From a checkpoint of a small mixture-of-experts model trained on Wikipedia.
Size: 9 layers, width 192, vocabulary 8192, 17.6M parameters.
Experts: 128 experts in each of 9 layers, 32 GELU neurons an expert, 8 picks a token, a softmax router, a shared expert of 64 neurons.
Training: 630M tokens, 13284 steps.
Below are experts of layer 3 (counted from 0) of a mixture-of-experts language model. Rows are named router (the router's row for the expert), up (a neuron's input weights, with its number) and show model dimensions 0-95. Each number is 128 + 24 x the weight over its row's rms, rounded and kept within 0 to 255.
After each expert's rows: "comes after" lists some tokens at least twice as common just before its tokens as in all text; "mostly gets" lists some tokens that are sent to it at least half of the time. This comes from a sample of Wikipedia text that the model never trained on. Tokens count by the router's weight.

# expert 114
router [144 173 102 136 146 171  94  79 118 142 110 103 116  90 115 119 109 135 168 122  95 115 138 111 120 133 158 131 120 115 134 147 166 129 172 163 101  99 131 150 132 137 149  87 163  68  87 140 121 172 167 165 163  59 151 127 134 118 140 116 103 129 172 124 151 139 148  91 120 172 119 123 144 147 104 137 131 111 104 121 135 144 149 146 149 124 145 104 136 107 119 154 135 122 126 133]
up8 [110 116 126 110 164  90 122 149  89 112 160 184 116 136 116 135 164  95 145 135 106 125 142 105 114  94 128 116 140 149 140 137 123 151 130 101 129  99 150  80 118 118 218  97 147 105 101 146  84 136 138 127  93 125 137 149 131 120 114 137 170 136 139 117 121 131 159 143 119 130 169 129 186 127  98 138 138 138 105 113 155 112 124 183  98 121 114 146 133 148 166 125 115 101 133 112]
up9 [ 89  98 145 143 123 139 108  78 104 114 149 161 112 176 105 121 140 144 120 120  74 127 161 162 130 143 141 108 110 124  94 123 120 103 127 117 121  93 114 107 125 127 148 155 163 168 161 123 133 110 126 123 122 145 145 165 141 135 108 119 123 124 119  68 124 155 125 134 112 163 111 130 122 122 137 136 153 109 153  84 184 106 135 148  92 105 152 167 106 122 140 121 121 121 116 161]
comes after: "the ", "The ", "a ", "-", "his ", "first "
mostly gets: "film ", "team ", "season ", "League ", "part ", "name "

# expert 48
router [122 146 131  67 106  92 120 124 116 100 127 145 102 129 139 113 119 144  74 121 131  91 110 116  99 120  95  94 158 120 165 130 150 139 134 138 124  86 104 144 116 153 147 113 103  81  97 149 159 122 143 162 147 143 112 149 142 126 115 160 136 151 156  94 109  80 140 149 131 144 145 170 131 142 106 127 144 138 106 120 127 160 136  83 126 169 145 100 122 111 134 144 151 110 113 129]
up0 [114 132 157 161 118 123 174  94 150 170 128 163 138 151 125 149  83 128 112 153 154 122 142  80 124 132  60 129 155 148 138 114 121 120 125 137 152 102 127 145 134 108 149 116 130 178 163 111 163 120  95 125 123 114 126 139 138 166 140 116 130 111 166 146 123 110 147 178 134 104 109 109 163 142 143  97  73 121 125  80 133 123 150  99 132 135  99 168 115  88 107 150 152 141 151 129]
up1 [157 150 139 147 126 167 169 106 136 141 119 131 128 138 147 131  96 123  98 131 174 124 145 111 135 144 154 139 130 128 122 119 135 142 145 136 134 143 131 144 162 123 151 110  77 148 102 116 153  96 110 110 102 174 147  78 105 103 130 123  84 166 123 146  99 128 139 150  98  98 136  86 124 138 138 121 114 126 120 134 140 133 156 101 173 138 107 143 115 132 133  81 122 137 170 137]
comes after: "\n", "\n  ", "\n\n", "- ", "Clade", "Family"
mostly gets: "- ", "• ", "Coordinates", "= ", "Website", "Phylum"

# expert 57
router [155 136  90 154 101 110 135 105 161 130 137 130 128 143 140 127 106 157 116 104 121  92 114 108 141  88 107 129 138 121 129 147 143  99 116 150 127 143 182 156 115 108 125 132 141  90 162 102 115 138 121 145 139 103 128  99 133 128 156 134  94 167 132 120 144 157 132 121 113 151 118 129 141 150 124 118 126  90 117 116 173  77 161 121 141 170 145 119  86 104 122  97 148 107 103  92]
up8 [112 122 129 120 193 174  97 129 118  95 114 124 175 135 111 132 126 103 112 140 159 164 139 113  87 135 142  86 100 137 138 142 162 101  88 131 120  99 150 141 145 141 172 114 127  88 152 124 124 114 121 171 176 156 121 137 142 109 110 115 103 145 140 140 115  90 152 103  99 100 117 140 114 124  80 154 130 125 160 158 134 133  92 138 134 160 173 130 111 135 140 128 166 121 126 164]
up9 [116 120 102 128 127  72 134 133 119  89  77 103 157 143 151 154  95  93 108 153 160 146 113 150 155 129 150 149 136 103 126 109  90 131 136 137  70 175 113 100 105  89 159 168 109 102 150 122 132 156 121 126 164 125 133 119 128 145 133 134 125 143 132 143 141 136 142 156 137 117 130  92 133 140  92 163 147 123 145 150  77 131 146 103 155 142 116 147  90 131  97 123 117 177 153 147]
comes after: "the ", "a ", "- ", "of ", ": ", ","
mostly gets: "10", "20", "21", "comm", "15", "16"

# expert 76
router [138 161 107 114 123 116 107  85 148 108 167 162  91  95 132 138  85 163 129 103 131 102 162 147 113 106 144 105 149 130 109 142 105  70 162  97 100 158 142 117 161 100 136 154 156 120 165 104 164 143 112 104 141 116 129 143 155  81 157 149 140 149 150 124 123 161 165 149 105 159 107 114 161 145 123 121 115 142 105 130 148  95 143 122 107 157  72  98 151  94 167 102 150  85  96 141]
up0 [116 175 158 113 123 140 123  98 130 125 148 148  85 161  92 136 134 117 126 142 145 118 134 133 152 170 151 114 128 126 124 132 137 117 171  94  62 101 100  85 124 137 141 125 126 149 134 149 122 164 150 125 141 156 143 101 149 175 120  98 134 159 133 120 107 140 153 130 139  90 146 137 134 100 143 114 139 106 147 128 155 100 133 154 176 130  94 168 154 125 106 120 169 142 164 110]
up1 [102 108 106 149 141 131 160 138 105 159 145  95 101  86 129 124  89 122 115 130 135 201 144 109 125 164  87 129  92 130  97 133 109 100 128 167 117 106 176  99  99 139 164 114 157  99 121 132 156 143 122  93  69 148 103 112 164 145 129 149 156 152 132 137 124 136 146 143 179 110 170 155 134  83 121 158 121 139 174 145 124 130 127 107 110 112 117 117 125 124 143 151 135 136 140 139]
comes after: ", ", "of ", "the ", ": ", "- ", ". "
mostly gets: "Al", "St", "Mar", "Con", "Tr", "Ar"

# expert 53
router [136 105 109 118  93 142 163  88 119 128 161 133 155 110 158 122  93 162 121 129 152 165 152 137 126 145 126 142 105 114 140  96 142  92  91 160 113 167 121 113 131 169 144 113 122 136 180 110 156 106 102 146 138 131 147  89 159 115 138 201 117 113 161 161 181 154 106 159 147 135  98 133 145 151 107 115 109 106 108 132 119 104 124 116 107 169 116  98 129 104 119 137 132 104 124  97]
up0 [136 158 121 171 154 108 138  98 153 130 142 117 128 125 115 115 125 108 108 115 127 152 124 132  87 139  92 141 117 132 109 116 114 118 137 139 131 100 125 146 143 151 144 119  84 165 112 158 106 112 122 127 131 117 133 143 156 179 101 151 113 106 116  54 207 123 138 121 142 115 151  95 163  83 139 133 116 112 147 115 133  87 171 168 141  84 141 102 149 100 149 112 142 115 135 166]
up1 [141 171 110 137  95  90 131 131 124 118 110 103 152 152 141 103 158 125 100 124  80 140 161 151 164  87  79 139 122 148 110 107 119 127 135 122 124 131 164  98 127  93 109 120 148  93 151 108  97 133 146 156 122 125 124 118 157  86 122 110  83 108 109 143 115  90 147  90 157 107  84 136 139 151 123 111 119 157 125 114 153 145 124 145 118 121 174 150 134 140 143 177 183 117 119 124]
comes after: ", ", "). ", "a ", "and ", "to ", "as "
mostly gets: "\"", "called ", "sign", "play", "do", "["

# expert 3
router [120 166 172 146 117  87 138 133 111 143 143 129  96 120 168  93 104 142  97 118 102 115 101 148 113 107 135 102 117 139 108 162 151 137 126 138 121 137  91 122 129 132 142 118 151 158 136  52 140 102 129 126 127  86  85 109 142 111 162 111 110 112 150 152 187 138 153 119 133 156  99 155  98 144 144 120 159 111 106  99 131 170 102 157 128 127 151  84 153 159 122 140 135  82 106  89]
up0 [136 130 110 109 107 146 120 123  87 170 121 121 132 152 114 115 138 140 153 134 126 195 105 121  96  98 136 135 158 154 115 147 129 117  87 102 121 142 116 115 119 110 126 136 113  89 158 117 123 118 124 165 139 121 140 129 117 161 102 113 126 136 136 121 115 114 130 142 104 133 116 170 101 102 129 148 112 124  61 114 156 121  97 132 130  89 121 148 126 129 155  80  88 128 170 193]
up1 [139 122 168 127 139 131  51 146 153 132 154  99 142  96 106 150 133 117 152 144 154 137 124  92 134 148 154 128 161  96 121 128 131  95 113 100 119 138  92  94  87 138 137 148 116 113 169  68 154 121 125 117 157 126 134  93 147  92 145 136 145  97 130 116 129 120 154 105 130 163 188 138  90 151 132 124 122 130 154 121 119 161 115  91 112 123 113 145 120 124  75 156 128 115 131 138]
comes after: "| ", "(", "– ", ".", "No", "/ "
mostly gets: "second ", "first ", "third ", "25 ", "21 ", "22 "

# expert 104
router [128 134 175 154  81 100 112  92 128 160 171 136 115 130 160  89 101 135 148  96 168 135  96 148 107 103 174 162 125 104 148  83  99 125 130 142 123 143 116 147 138 149 142 106 128 114 164 101 103 116 140  96 139 114 190  97 150  98 156  87 101 155 170 138 107 137 131 157 124 137 103 157 110 143 111  94 136 126 102  92 115 116 142 102  93 140 141 106 150  89 133 148 150 112 111 148]
up15 [140 121  79  90 109 120 119 154  80 155  62 141 143 126 140 128 104 141 119 136 108 140 105  88  88 128 132 150 121  96 156 132 144 109 130 118  94 108 127  79 170 118 135 105 126 126 155 113 160 122 134 139 180 160 100 116 157 131 107 134 145 155 166 124 147 134  96 111 118 136 165 137 122 139 112 152 100 146 130 135 143 143 142 138 152 128 165 125 128 149 123 121 116 118 107 146]
up16 [166 165 166 107 120 132 125 130 119 133  89 158 101 106 134  95 188 122 125 126 108 127 117 117 147 127 101 146  99 168 117 136 155 114 128 139 135 117 175 124 157 128 196 128 148 109  82 150  99 137 123 140  76 135 119 162  96 110 150 165 132 125 100 118 102 136 152 131 124 146 173 118 100 144 105 143 118 131 156 116 140 152  83  96 108 168  91  96 130 116 129 141 121 121 153 111]
comes after: "\n\n", "also", "History", "career", "life", "tion"
mostly gets: "==", "===", "== ", "=== ", "====", ".\""

# expert 116
router [165 184 134 162 108 106  83 116  95 156 162 155 126 127 149 122 105 146 161  98 159 161 137 159 154 124 100 157  96 103 141 145 141 119 184 139  78  94 129 118 167 151 133 121 155 147 115 168 147 154 101 129 105 173 131 132 124 112 139 143 121 136 114 110 158 136 135 142 102 139 104 143 149 150 104 115 154  98 130 121 139 103 134 163 118 161 175 148 147 119 120 169 126  97 110 107]
up0 [ 79 148 108 102 133 170  99 107 143 104 142 123 150 104 157 120 126 115  94 121 148 147 109 112 120  89 153 105 190 130 133  76  98 138 151  92  90 143 144 129 119 141 161 131 156 155 122 141 134 114 163 120 136 134 142 138  85 144 133 119 112 118 118 100 125  79 171 104 122 137 129 116  66 136 136 157 116 154 139 137 154 102 128 115  95 114 115 113 113 121  95 127 171 149 128  58]
up1 [133 117 116 162 139 178 110 159 106 135 143 118  86 134 119 135 134 165 147 158 122  96  92 121 148 104 133 102 157 162 111 139  96  98 162 134  76 111 134 134 108 137 121 101  84 154 101 140 128 134 129 141 117 132 181 113 127 101 136 128 118 133 142 147 137 174 112 109  86  97 128 162 124  99 138 109 134 124 132 118  91 138 119 124 144 122 109 178 144 121 159 155 102 134 104  99]
comes after: ". ", ", ", "It ", "He ", "which ", "that "
mostly gets: "was ", "were ", "are ", "had ", "he ", "has "

# expert 16
router [109 171 110  97  91  87 147 140 120  79 137 157 104 100 155 107 108 165 122 124 135  76 110 138  95  97 129 117 132 123 124 135 114 123 131 130 112 129 126 140 131 158 153 151 131 121 117 135 171 159 142 174  83 145 139  97 151  99 152 139 103 107 140  97 164 126 153 149 128 143  97 167 109 141 149 141 158 123 116 100 140 144 110 147 128 136 104 101 141 101 121 164 146 118  87 140]
up0 [150 120 132 162 101 158  95 106 121 111 164  95 134 162 141 152 169 140  97 170 116  85 119 143 115 118 126 104 141 127 129 123  86  91  89 153 135 111 164 131  93 149  89 156 115 164 160 121  88  94 141 148 146 166  90 127 118 118 132 122 147 107 123  80 154 116 181 177 144  84 153 123 139 135 133 136 143 171  86 111 135 100 127 142 121 135 130 145  87 105 123 128 104 129 124 107]
up1 [101 115 118 125  80 124 110 136 117 169 103 112 141 147  98  65 135 124 148 141 128 158 159 126 159  85  76  96 120  87 181 154 153 128 211  65 130  91 121 155 175 148 129 140 117 143 139 112  90 132 138 134 123 159 115 109 146 111 140 169 120 142 120 105 153 130 122 109 155 122 161 127  90 120 127  98 114 144 146 142 108 129 112 136 145 107 128 113 111 159 159 101 104 151 132 138]
comes after: "| ", "(", "- ", "/ ", ": ", "on "
mostly gets: "°", "March ", "January ", "December ", "″", "April "

# expert 39
router [113 168 112 163  97  98 124  93 142 120 160 172 112 106 157  95  94 130 102 132 137 115 143 148 115 161 178 105 101 122  88  96 128 118 161 144 153 153 144 156 138 142 150 117 154 158 127 160 154 106 100 143 107  95 125 111 154  93 139 157 101 118 129 107 108 141 138 152 165 159  96 107 135 134 124 134 141 118 112 101 137 129 142 108  89 140 150 106 128 114 163 119 150 105 106 126]
up0 [149 149 166 160 140 108 110 127 103 135 120 134 128 106 146 139 134 121 120 139 136 166 141 129 140 107 114 136 116 148  97 120 130 130 158 101  97 121 134  73  98 100 111 147 179 200 142 140 113 113 137 156 137 138 172 108 110 143 100 157 129  96 146 129 165  98 111  96  95 104 101 154  87 108 157 108 105 141 130 134 107 118 136 171 120 159 112 136  78 180 148 159 145  81 114 115]
up1 [136 125  81 104 124 113 114 119 132 127 104 156 179 117 113 142 127 128 148 130 127 163 116 113 145 120 117 114 111 179 122 154  99 152  98 153 105  75 141  93 106 118 118 144 176 135 156 134 172 124 102 127 127 123 100 125 126 113 110 134 106  74 123 145 184 136 119 111 122 102 125  97 124 134 140 152 154 119 141 126 179 170 136  86 143 105 101  98 104 124 133 124 118 112 110 132]
comes after: " ", "% ", "0 ", "1 ", "2 ", ") "
mostly gets: "|", "However", "val", "201", "|---|---|---|---|---|---|", "|---|---|---|---|---|"

# expert 84
router [157 154 151 120 149 193 130  97 115 180 143 129 112 125 126 101 106 139 132 122 122  90 151 156 104 153 115 147 123 100  91 103 142 150 149 114  84 126 120 135 126 161 158 111 157  78 167 132 137  97 163 119 158 139 117 107 169  98 123  72 121  71 165 112 161 155 118 102 137 125  92 146 132 138 101 130 124  96 117 106 145 118 156 115 131 142 160 108 120 150 113 147 151 102 139 141]
up0 [120 124 140 156 141 129 141 125 134 131 134  97 105  94 125 149 122 157 149 152 109 170 123 133 120 111 124  73 133 148  83 109 135 118 130 142 103  91 136 131  81 104 146 118 115 111 136 110 112 151 142 148 132 139  64 127 164 144 134 126 109 133  79 115 123  99 132 144 103 152 142 150 133 131 104 158 155 192 142 129 131 161 139 140 125 114 132 101  87 137 121 141  81 135 156 107]
up1 [ 48  68 105 136 110 105 111 156 150 110 129 150 104 138 161 131 137 152 106 130 111 156 101 121 128 154 170  90 140 156 108 135 127 139 125 149 100 154 102 140 157 128 110 113 135 101 148 158 128 135 144 103 138 155 159 145 117 128 129 122 154 143 101 127 118 155 165 135 100 123 118 106 109 134 138  98 198 126 173 149 156  95 113 133 109 155 128 125 154  83 125 117 158 138 142 103]
comes after: ". ", "\n\n", "==", "== ", "the ", "his "
mostly gets: "In ", "other ", "After ", "later ", "during ", "On "

# expert 102
router [ 94 115 162 110  94 105 144 127 145 154 145 139 107  94 134 113 106 139 165  97 115 145 131 136 132 111 169 119 107 103 153 182 146  98 110 161 136 146 116 167 115 142 149 128 108 158  82 186 153 103 146 153 148 112 140 165 136 101 146 135 107 112 109  97 119  99 151 156 132 139 126  94 107 145 122  89 151 122 100 104 147 104 133 132 112 154  58 130 158 107 149 144 138 103  97 136]
up0 [137 134 151 125 134 186  83 139 126 115 133  89 104 114 102 122 128 123 110 119 147 148 152 145 140  95 130 145 118 107 118 121  76  90 138 127 154  88  81 160 132 123  99 158 134  97 161 128 147 143 121 131 163 154 142 158 157 158 116 129 107  81 108 159 110 109 131 130 137 154 136 147 186 128 135 127 138 101 119 112 124 163 127 157 131 135 111 118 102 108 114 113  95 116 132 109]
up1 [132 110 114 156 111 154 140 110 121 115  97 126 131 171 133 129 127 140  99 138 141 118 115 128  99 102  95 146 162 176 136 131 107 102 121 130 132 156 100 150 146 114  92 161 143 167 119 157 100  73  87 156 136 107  88  97 152 121 168 121 115 153 116 103 137 135 135 115  78 116 126 183 134 132 146 111 153 138 148 108 142 134 102 122 148  94 113 153 113 104  90 135 132 138 138 117]
comes after: " ", "0 ", "1 ", "2 ", "3 ", ") "
mostly gets: "| ", "—; ", "; ", "— ", "\"; "

# expert 20
router [154 107 123 106 126 141 112  97 117 105 137 160 145 124 123 168 132 121 107 178 107 118  96 132 157 125 123 117 122 120 113 156 169 156 130 113 111 132 136 130 119 114 117 112 155  78 136 144 148 102 106 141 178 167 127 135 122 112 116 134 135 107 114 120 210 142 110 142 138 118 100 148 149 120 151 196  88 123 124 135 113 164 166 151 111  98 164 135 105 111 145 168 130  86 134 142]
up8 [157 145 155 172 129  96 129 118 146 158 167  89  82 146 143 135 160  93 156 108 114 104 113 118 130 113 168 132 119 143 159 142 144 103 164 111 131 108 135 131 136 101 129 134 185 103 137 100 139 165 157 124  91 101  93 145 114 124  74 121 118  95 120 134 109 123 157 132 106 158 121 131 135 137 127 118 124 149 141 155 123 103 177 137  98 138 100 149 165 139 110 145 147  96 110 114]
up9 [149 125 111 143 180 151 154 166 111 153 140 122 135 147 138 138 144 139 115 134 123  91 154 126 140 131  81 113  99  84 155  62 114 123 130 124 128 136 132 100 124 161 138 146 127 136 124  95 144 144  95 117  67 153 136 160 117 120 141 110 128 178 116 138 112 136 130 119 118 138 160  72 104 131 135 119 121 163 175 120  98 111 129  93 108 117 126 124 114 147 146 130 114  86 104 167]
comes after: "See ", "\n\n", "Scientific ", "Personal ", "- ", "was "
mostly gets: "also", "Scientific ", "details", "= ", "Born", "classification"

# expert 41
router [188 162 101 148 132 136 112 124 130 129 117 128 102  73 143 129 131 140  81 151 155 144 134 114  92 169 120 156 135 134 115  88 149 159 120 138  76 131 100 136 151 131 155 128 143  97 123 121 134 118 149 108 145 136 133 132 146  86 129 108 112 151 143 128 189 162 142  88 157 120 126 153 146 144 128 126 103 119 103 111 183  84 178 154  86 143 121 116 115 125 115 126 133 108 160 118]
up8 [105 112 134 109 117 112 190 140 101 119 139 125  94 128 182 120 183 102 133  94 136 132  98  96  91 122 101 153 127 114  84 160  98 131  91 140  90  99 104 118 132 116 113 124 142 131 114 140  80 159 130 120  97 140 111 121 142 145 143 115 126 116  87 139 147 133 152 106 128 120 131 148 135 101 129 154 112  71 146 113 146 159 143 124 116 135 100 154 155 168 158 115 121 135  82  80]
up9 [154 128 161 148 139 142 130 125 165 133  89  90 157 104 123 146 137 101 120  81  86 133 142 118 137 102 107 146 153 162 159 113  99 153 114 118  97 184 151 117 131 115 184 114 141  92  75 133  97 171 119 105 134 134 101 132 136 114 159 162 131 124 124 112 162 114 158 143 145 116 139 144 109 168 119 126 128 158 132 103 131 128 108 142 131 111 165 170  93 130 132 112 146 120 157  94]
comes after: "the ", "of ", "and ", "a ", "that ", "his "
mostly gets: "it ", "It ", "she ", "they ", "this ", "people "

# expert 26
router [121 145  94  91 129 110  90  77 135 126 145 170  93  97 139 135 100 147 145 105 118  81 156 139 143 142 135  91 165 152 143 115  98  75 179  94 100 166 151 118 126  83 143 143 146 115 128 102 154 155 114 111 105 114 119 165 132 109 163 166 117 158 155 103 125 151 137 142 122 163  96  91 141 152 107  90 117 148 110 115 132 102 135 105 107 161 118  97 133 109 138 115 138  95 103 146]
up0 [106 121 123  82  92 137 116  95 166 110 149 135  84 157  49 159 170 141 119 145 136  98 133 159 141 159 100 100 153 149 171  81  88 147 156  97 142 172 136 133 118 135 110 139 171 145 119 137 155 159  98  88 131 122  68 168 138 156  98 110 123 109 183 111 131 103  89 130 108 131 149 141 149 135  95 161 131 164 161 134 123 122 134 124 120 128 150  82 118 185 115  91 155 116 152 140]
up1 [124 124 116 137 127 136 145  66 126 152 139 126 163 171  95 128 143  92 130  99 145 143 120 129 122  95 120 146 101 118  69 109 136 143 142 116 148  98 109 136 115 121 114 136 141 143 120 141 146 138 118 109 125 119 130 112 109 170  83 126 114 109 112 107 115 123 138 111 151 136 132 134 134 108 144 148 129 110  69  84 162 115 138 168 144 163 166 140 125 158 157 121 151 176 114 138]
comes after: "- ", "| ", ". ", ", ", ": ", "of "
mostly gets: "Ch", "W", "K", "Al", "In", "Th"

# expert 42
router [114  58 142 118  94  97  84 109 110 125 127 138 119 103 151 118 111 140  82 146 126 112 117 148  93 119 110 133 157 122 135 113 167 110 155 142 135 128 108 158  62 125 145 103 104 111 134 115 107  98 123 159 145 128 160 126 159 119 134 179 141 146 132  94 181 114 117 125 127 145 121 177  99 139 115 113 170 142 110 119 132 114 135 109 114 144 157 117 140 113 161 161 132  98  95 117]
up0 [159 112 114 153 121 114  59 129  95 153 140  86 138 120 119 128 105 123 156 132  89 132 103 110 115 116 110 115  97 106 111 127 147 163 110 102  97 113 117 147 102 133 137 122 132 135 123 133 137 173 120 128 154 147  93 132 121 164  86 181 127 132 176 183 132 125 136 116 124  92 129 133 109 106  86  72 144 123 125 131 137 120 136 139 100 116 193 112 117 154 112 123 121 188 139 114]
up1 [149 123 123 104 114 108 119 126 118 109 156 124 151  91 110 116 104 124 145 103  99 116 136 122 122 145 126 119 109 133 165 114 113 104 108 155 141 152 133 133 109 128  96 158  98 113 157 227 113 140 131 111 127 119 119 170  83  94 118 118 130 127 163 161 173 120 107 131  95 126 100 112  92 151 126 124 178  77 129 146 158  68 145  96 146  95 114 139 148 130 104 144 126  92 107  97]
comes after: "\n", "201", "202", "200", "199", " "
mostly gets: "== ", "=== ", "- ", "|---|---|---|---|", "\n\n", "Source"

# expert 4
router [127 137  98 147 145 133 129 137 101 157 151 171 127 148 153 128 121 136 155 158 114 134 108 120 157  76 133 128  85  93 146 156 165 140 129 127  90 128  90  94 146 146 142 126 142 100  91 105 124 143 151 138 162 198 123 160 119  98 158 148 107 114 117 173 157 136 131 152 120 143  95 142 125 139  99 182 109 108 130 115 121 127 134 115 121 160 140 101  82 123  76 115 126  95 119 164]
up0 [ 89 147 155 111 186 138 104 146 132 103 126 139 135 129 165 110 143  85  90 161 126 158 141 132 182 127 144 147 120 112 137 150 126 127  95 104  84 113 120 141 110 128 133 123 108 112 143 132 148 146  76 143  90 150 112 140 117 138 128 108 139 125 112  96 123 124 142  95  55 122 137 125 115 159 142  93 129  88 115 121 148  94 146 128 147 104 113 146 133  98 154 135 116  94 142 154]
up1 [ 85 150 133 101 124 155 121 145 107 149 119 108 102 130 177 118 106 119 131 115 116 136 121 136 144 157  90 131 137 153 124 128 161 100 148 162 129 130 159 159 104 101 117 126 144 151 154 137 111 113 154 111 141 111  93 140 113 132 139 133 111 153  62 145  91  94 124 168  84 114  99 118 112  99 147  95 146 139 101 146 125 109 109 144 107 142 147 153  97 138 104 183 142 134 153 113]
comes after: "was ", "is ", "are ", "were ", ", ", "a "
mostly gets: "also ", "not ", "used ", "such ", "only ", "known "

# expert 90
router [107 125 109 112  93 108 169 102 139 145 148 164 108 120 151  92 103 150 107 115 117 123  90 119  98 113 141 121 129 144 113 121 123 139 157 169 131  95 113 142  99 132 148 148 102 130 113 139 106 125 111 138  91  96  99 113 154 122 157  91 111  77 130 111 158 108 122 167 166 146  97 180 121 147 133 103 163 134  97 109 167 179 148 168  99 155  88 113 101 128 168 147 133 124  97 136]
up0 [147 123 146 142 145 124 165 124 127 116 110 191  90 119 132 147 105 110  98 148 143  88 130 125 118 109 130 119 139  88 134 132 119 189 145 137 136  95 158  88 131  85 153 150 119 147 115 137 170 106 110 137 162 121 140  95 141 178  66  98 129 138 153 135  82 171 135 107  89 113 135 168 132 109 127 182 144 129 107 124  90 146 145 105 125  84 106 129 145 168 171 122 108  85  90 141]
up1 [163 121 141 120  80 111 132 116 120 147 124 131  87  82 129 145 144 119 168 130 133 127 161  97 107 158 126 109 152 178 145 137 127 135 104 156 116 156 125 109  91  78 135 113 147 122 107 100 129 135 133  81  99 127  98 151 174 127 136 133 127 103  83 137 173 154 171 108 128 109 172 128 108 117 132 100 161 168 153 176  90 157  62 140 151 115 145 124 170 123 135 137 130 108 120 117]
comes after: "| ", ".", "–", "; ", "0 ", "+"
mostly gets: "Votes ", "Ret ", "MF ", "00 ", "21 ", "Total "

# expert 74
router [114 152 137  95 108 102 109 140 155 147 130 109 111 108 130 111 113 125 167 139 110 155 139 122 161  82 131 139 109  99 127 184 140 122  94 164  95 140 123 158  83 142 148 135 116 191 110 178 145 134 146 147 165 104 100 129 134 108 141 141 128 152 133  93  95 102 156 112 145 142 117 143 104 131  99 117  97 128 102 113 132 103 137 136  96 154 158 146 177 114 106 135 144 104 105  89]
up0 [ 89 160 159 136  98 109 115 131 152 109 129 122 116 108 148 125 122  94 138 137 176 127 129 133 119 139 116  87 143 115 159 137 158 128 136  82 105  61  93 136 154 113 122 142  99 130 143 107 109 149 150 183  87 146 142 106 133  84 121 114 125 151 155 104 140 123 113 105 124 152 123 145 149 139 108 125 129  95 159 114 119 149 128 154 114 162  87 126 125 144 125 130 130 142 189 148]
up1 [161 156 142 161 120 114 103 120 137 143 167 163  99 119  94 140  84 112 170 159 127 127 126 142 103 125 164 109 116  97 155 128 142 111 109 155  90 118 147 152 100 139 107 138 108 150 110 124 133 140  90 108 110 179 128 122  98 156 122 181  70 141 157 123 112 113  96 106 146 111 158 164 102 167 113 181 149 123 133 116 103 116 110 158 185 119 147 153 168 153 120 132 144 148 148 129]
comes after: " ", "\n", ") ", "1 ", "0 ", "2 "
mostly gets: "| ", "; ", "): ", "- ", "\"; ", "—; "

# expert 12
router [105 179 140 123 122 118 131 162  89 153 110 142  98 158 144  86 102 144 143 143 126 150 157 146 138 102 103 151 104 129 102 172 165 136 154 127 140 143 134 131 112 126 153 129 159 103 120  88 119 108 158 156 173 118 123 101 153 104 107 122 115  96 142 103 180 150 121  92 149 135  86 125 133 124  89  94 126 112  99 113 107 111 112 138 124 136 137 106 142 121 149 153 127  89 116 155]
up0 [132 134 150  85 117 109 123 148 132 128  99 114 139 154 126 151 147 128 127 147  90 115 102 118 151 131 156 126 157 149 151 117 137 127 151 135 120 105 115 182 120 133 140 105 122 141 176 112 162 123 104 148 102 143 136  96 142 184 137  78  79 128 159 124 126 126 115 111 111 107 100 107  93  60  76 125  90 106 170 133 124 131 131 131 116 151 149 110 166 135 170 129 137 187  96 140]
up1 [167 105 123  88 101 157 104 156  80  91 114 120 130 128 116 163 125 191 136 145 135 121 131 110 104 145 131 133 158 143 122 120 126 118 142 132 165  96 114 137 115 154 127  87  82 104 135 136 117 110 141 142 147 139  80 113 172 143 107 102 138 140 130 155 128 138 112  63 167  97 117 106 117 116 122 150 118 137 120 164 148 140 129 161 107 133 136 132 147 131 171 122  80 134 112 113]
comes after: ", ", "), ", ") ", "\" ", "\", ", "but "
mostly gets: "and ", "but ", "after ", "when ", "not ", "while "

# expert 55
router [125 189 153 132 101 101 113 122 134 127  97 137 110 146 153 114  99 144  93 130 143 108 104 132  92 100 172 132 118 126 155 102 109  94 134 150 112 145 135 107 103 132 148 143 114 114 101 110 139 149 117 174 104  83 122 106 149 105 152 142 106 140 164 107 129 153 126 103 126 159 107 145 109 155 100 105 148 152 104 128 163  99 156 142 125 123 165 101 145 115 141 143 138 139 127  95]
up0 [121 142 137 171 117 122 190 116 113 123 114 156 124 116 105 127 144 145 131 173 127 128 117 126 169 116 112 149 133 100 142  99 117 144 138 159 125 106 177 119 143 149 135  80 128 131 127 131  99 137 133 113 137 129 124 127  94 103 147 103 128 143 129 157 147  92 128 133 131 153 108  78 189 164 124 122  92 102 168 113 107 115 106 125 122 102 105 135 141 116 134  93 101 149 151 129]
up1 [126 177 108 195 156 120 120 134 142 122 141 124 145 151 104  99 157  85 116 165 160 178  97 143 126  93 115 128 102 201 107 135 102  99 138 106 113 112  92 150 155 129 143 108  98 138 136 149  88 159 162 118 140 122  76  66 123 121 166 113 110  92 157 108 125 136  62  93 145 150 117  85 153 131  88 114  97 113  84 139 100 156 126 127 120 118 132  65 109 138 116 122 123 134 133 123]
comes after: "| ", ",", "201", "(", "200", "202"
mostly gets: "6", "7", "3", "8", "5", "13"